Below are experts of layer 8 (counted from 0) of a mixture-of-experts language model. Rows are named up (a neuron's input weights, with its number) and show model dimensions 0-255. Each number is 50 + 12 x the weight over its row's rms, rounded and kept within 0 to 99.
Before each expert's rows: a language model's description of what the expert responds to. This comes from a sample of Wikipedia text that the model never trained on.

# expert 3
Description: Descriptive common nouns. Common nouns naming people, places, institutions or works after an article or possessive, such as local, town, politician, film.
up0:44 51 50 59 60 49 40 51 51 55 61 52 60 73 67 70 25 70 70 32 44 51 30 48 24 38 46 62 63 44 22 48 47 47 42 49 35 50 50 59 69 63 42 57 45 55 51 49 53 64 40 41 50 52 55 69 34 35 59 30 43 42 63 52 53 62 57 15 53 52 66 46 69 50 42 54 46 69 56 59 75 32 37 33 66 60 73 54 23 56 49 73 66 59 67 78 32 52 51 62 53 55 56 64 46 51 50 51 51 33 63 57 30 29 57 54 45 44 46 52 50 49 70 72 59 49 44 54 35 34 42 57 71 46 43 39 59 52 49 46 54 44 52 55 46 56 64 36 29 47 58 60 33 44 64 53 43 46 32 51 42 51 33 51 77 55 59 38 31 61 62 53 57 45 60 36 51 54 68 34 44 45 45 64 54 37 63 14 51 55 51 51 44 50 48 44 59 40 49 27 33 68 46 53 49 56 50 30 55 43 75 47 57 41 50 55 41 53 52 39 63 44 58 46 52 45 39 53 39 63 63 38 43 33 35 67 59 54 47 49 45 33 41 66 65 61 85 57 57 45 55 39 33 36 52 78

# expert 14
Description: Mid-word letter pieces. Short consonant-led fragments inside words and foreign names, such as pl in explain, ong in Chongqing, ok in Sorokin.
up1:46 65 35 40 46 57 54 53 63 39 44 34 50 56 49 29 62 67 73 66 41 35 48 59 45 39 52 51 70 47 68 27 60 65 67 32 36 46 43 34 70 68 41 58 59 65 68 55 33 63 53 40 45 57 57 62 43 65 57 47 60 68 57 51 47 41 37 54 47 37 55 53 44 35 47 32 43 70 37 53 63 54 42 52 19 50 40 61 81 48 44 58 29 30 50 44 47 46 44 46 38 45 41 51 31 41 56 49 43 32 43 59 52 60 24 53 64 52 56 43 29 30 35 43 51 62 25 55 55 59 60 64 47 16 55 56 30 35 45 46 51 29 66 68 57 53 69 32 40 41 40 47 38 67 52 43 53 66 48 51 55 31 57 52 37 54 29 46 57 75 51 56 47 45 52 68 64 42 62 51 45 70 52 55 50 51 32 58 56 54 33 70 51 47 42 63 54 69 57 27 50 47 41 52 39 47 61 43 44 41 61 75 51 77 36 50 59 58 55 43 36 53 49 56 45 66 77 52 61 67 56 32 62 48 35 72 49 48 54 45 46 67 31 36 47 61 50 62 47 61 50 56 41 49 65 78

# expert 51
Description: Verbs after auxiliaries. Past participles and main verbs following was, to or he in biographies, such as appointed, led, offered, served, moved.
up1:43 66 42 54 41 41 49 54 49 60 44 24 62 68 66 49 72 27 47 66 65 52 48 59 47 50 60 64 36 22 29 46 44 31 47 54 65 50 46 41 39 51 58 39 77 39 46 74 46 79 53 48 40 55 60 40 43 41 48 44 38 67 48 48 61 35 55 39 42 47 49 48 55 38 32 47 53 72 52 63 68 57 72 76 48 35 51 44 33 67 67 62 26 47 77 57 57 58 45 45 61 36 57 55 56 43 39 64 37 30 40 49 30 44 57 37 51 30 61 41 23 21 58 45 35 73 34 48 43 36 50 48 56 72 33 48 49 46 50 54 34 35 50 48 48 33 43 52 45 47 38 52 53 35 62 48 61 60 28 47 26 63 42 44 28 59 66 47 47 47 45 34 44 35 44 61 44 48 66 58 70 69 51 42 48 49 59 53 30 50 31 60 35 62 31 49 56 59 62 40 54 48 56 37 36 46 50 64 66 47 47 50 58 39 63 36 39 24 52 58 67 37 46 52 24 42 52 47 32 68 62 46 50 49 36 26 63 73 58 50 47 44 53 41 50 35 57 61 51 57 62 62 52 44 49 64

# expert 12
Description: Name-initial consonant pieces. Capitalized consonant-cluster pieces opening proper names, mostly places and surnames, such as Sh in Shkodër, Pl, Pas, Lock.
up1:29 68 36 55 39 42 54 60 47 42 64 32 46 65 52 40 45 40 57 44 55 43 76 66 32 43 39 44 35 63 57 55 35 48 53 70 47 78 43 36 61 53 34 50 65 83 58 53 58 36 50 59 46 34 43 56 34 50 32 51 42 53 64 51 59 33 36 52 64 50 43 29 49 42 44 46 43 41 58 53 46 43 54 53 57 45 44 69 56 40 44 37 34 58 50 52 47 26 40 63 57 47 39 48 37 65 60 50 46 52 49 44 53 61 38 33 50 36 61 55 35 57 46 70 43 40 46 50 44 65 37 61 64 32 60 23 79 66 47 54 45 46 77 46 36 56 64 43 31 49 54 67 46 35 52 62 55 58 37 33 38 31 72 48 27 52 48 41 43 63 60 63 39 46 48 49 62 46 63 48 47 72 45 58 44 51 33 70 43 47 37 57 73 86 51 51 52 50 51 33 35 69 41 57 42 53 32 29 67 40 53 66 49 55 67 50 63 52 58 65 38 47 51 61 34 59 17 55 58 74 52 77 45 45 42 65 32 40 52 50 41 29 53 65 35 50 48 56 49 55 57 17 43 44 55 55

# expert 10
Description: Foreign name pieces. Word pieces inside Slavic, Indian, Japanese and Spanish personal names, such as Taras-ov, Otsuk-a, Velá-z-quez, and openers like Raj, Mah.
up1:39 45 69 67 60 59 63 36 38 47 67 47 64 54 44 35 54 53 37 56 46 40 51 56 72 35 38 52 54 45 74 64 39 27 45 36 52 54 48 40 47 57 49 40 55 45 45 26 52 43 33 50 45 49 48 57 37 46 51 34 49 40 32 47 60 60 58 42 51 55 61 62 36 49 26 50 40 56 29 29 63 54 76 41 24 59 37 58 60 55 52 50 48 63 49 52 48 38 37 43 61 46 40 37 44 43 57 77 48 61 74 44 45 41 41 36 46 63 61 57 39 51 46 52 67 56 35 56 50 43 55 42 49 50 44 47 57 59 49 27 69 45 65 69 58 67 54 54 51 31 47 54 51 88 63 46 50 44 63 34 53 56 46 51 39 27 50 41 55 44 41 36 39 23 51 70 44 41 47 32 80 32 41 63 51 47 60 63 35 54 65 56 39 74 32 38 32 61 50 60 44 45 47 40 53 36 32 80 55 58 64 46 38 68 30 50 39 37 63 58 64 31 60 52 62 29 60 46 51 32 31 42 69 41 60 47 40 51 50 38 34 23 38 69 35 58 65 51 36 39 45 23 52 61 38 51

# expert 49
Description: Numerals and modifiers. Number words and quantity adjectives such as one, three, first, former, largest before a noun, plus time zone: and Summer (DST): infobox labels.
up1:55 42 58 32 70 44 43 52 32 66 62 61 65 36 70 50 43 63 62 55 67 52 55 49 61 24 42 48 68 46 44 54 48 64 51 42 46 52 46 41 58 60 62 41 41 36 70 58 11 61 47 47 47 61 32 44 53 60 40 25 62 43 50 65 41 59 42 45 33 46 54 55 47 54 41 60 78 50 73 62 62 47 60 40 50 45 60 54 36 50 65 57 59 52 18 47 64 66 37 46 58 61 54 28 60 61 36 49 71 17 60 63 38 58 50 47 79 52 52 46 42 56 41 50 58 27 47 76 34 41 46 49 48 74 32 53 40 55 73 43 35 50 75 41 34 47 53 38 61 68 42 61 42 62 49 46 64 47 45 47 45 61 48 35 41 62 65 43 47 61 55 51 51 38 51 44 41 47 54 47 57 49 46 39 52 41 72 45 69 53 46 45 73 52 52 41 74 65 55 42 28 43 36 57 52 46 54 48 45 48 73 66 56 56 50 37 48 32 53 55 36 58 54 34 64 57 19 48 56 67 60 66 30 33 28 54 60 39 50 52 67 21 56 46 64 39 43 41 46 34 59 69 49 56 45 56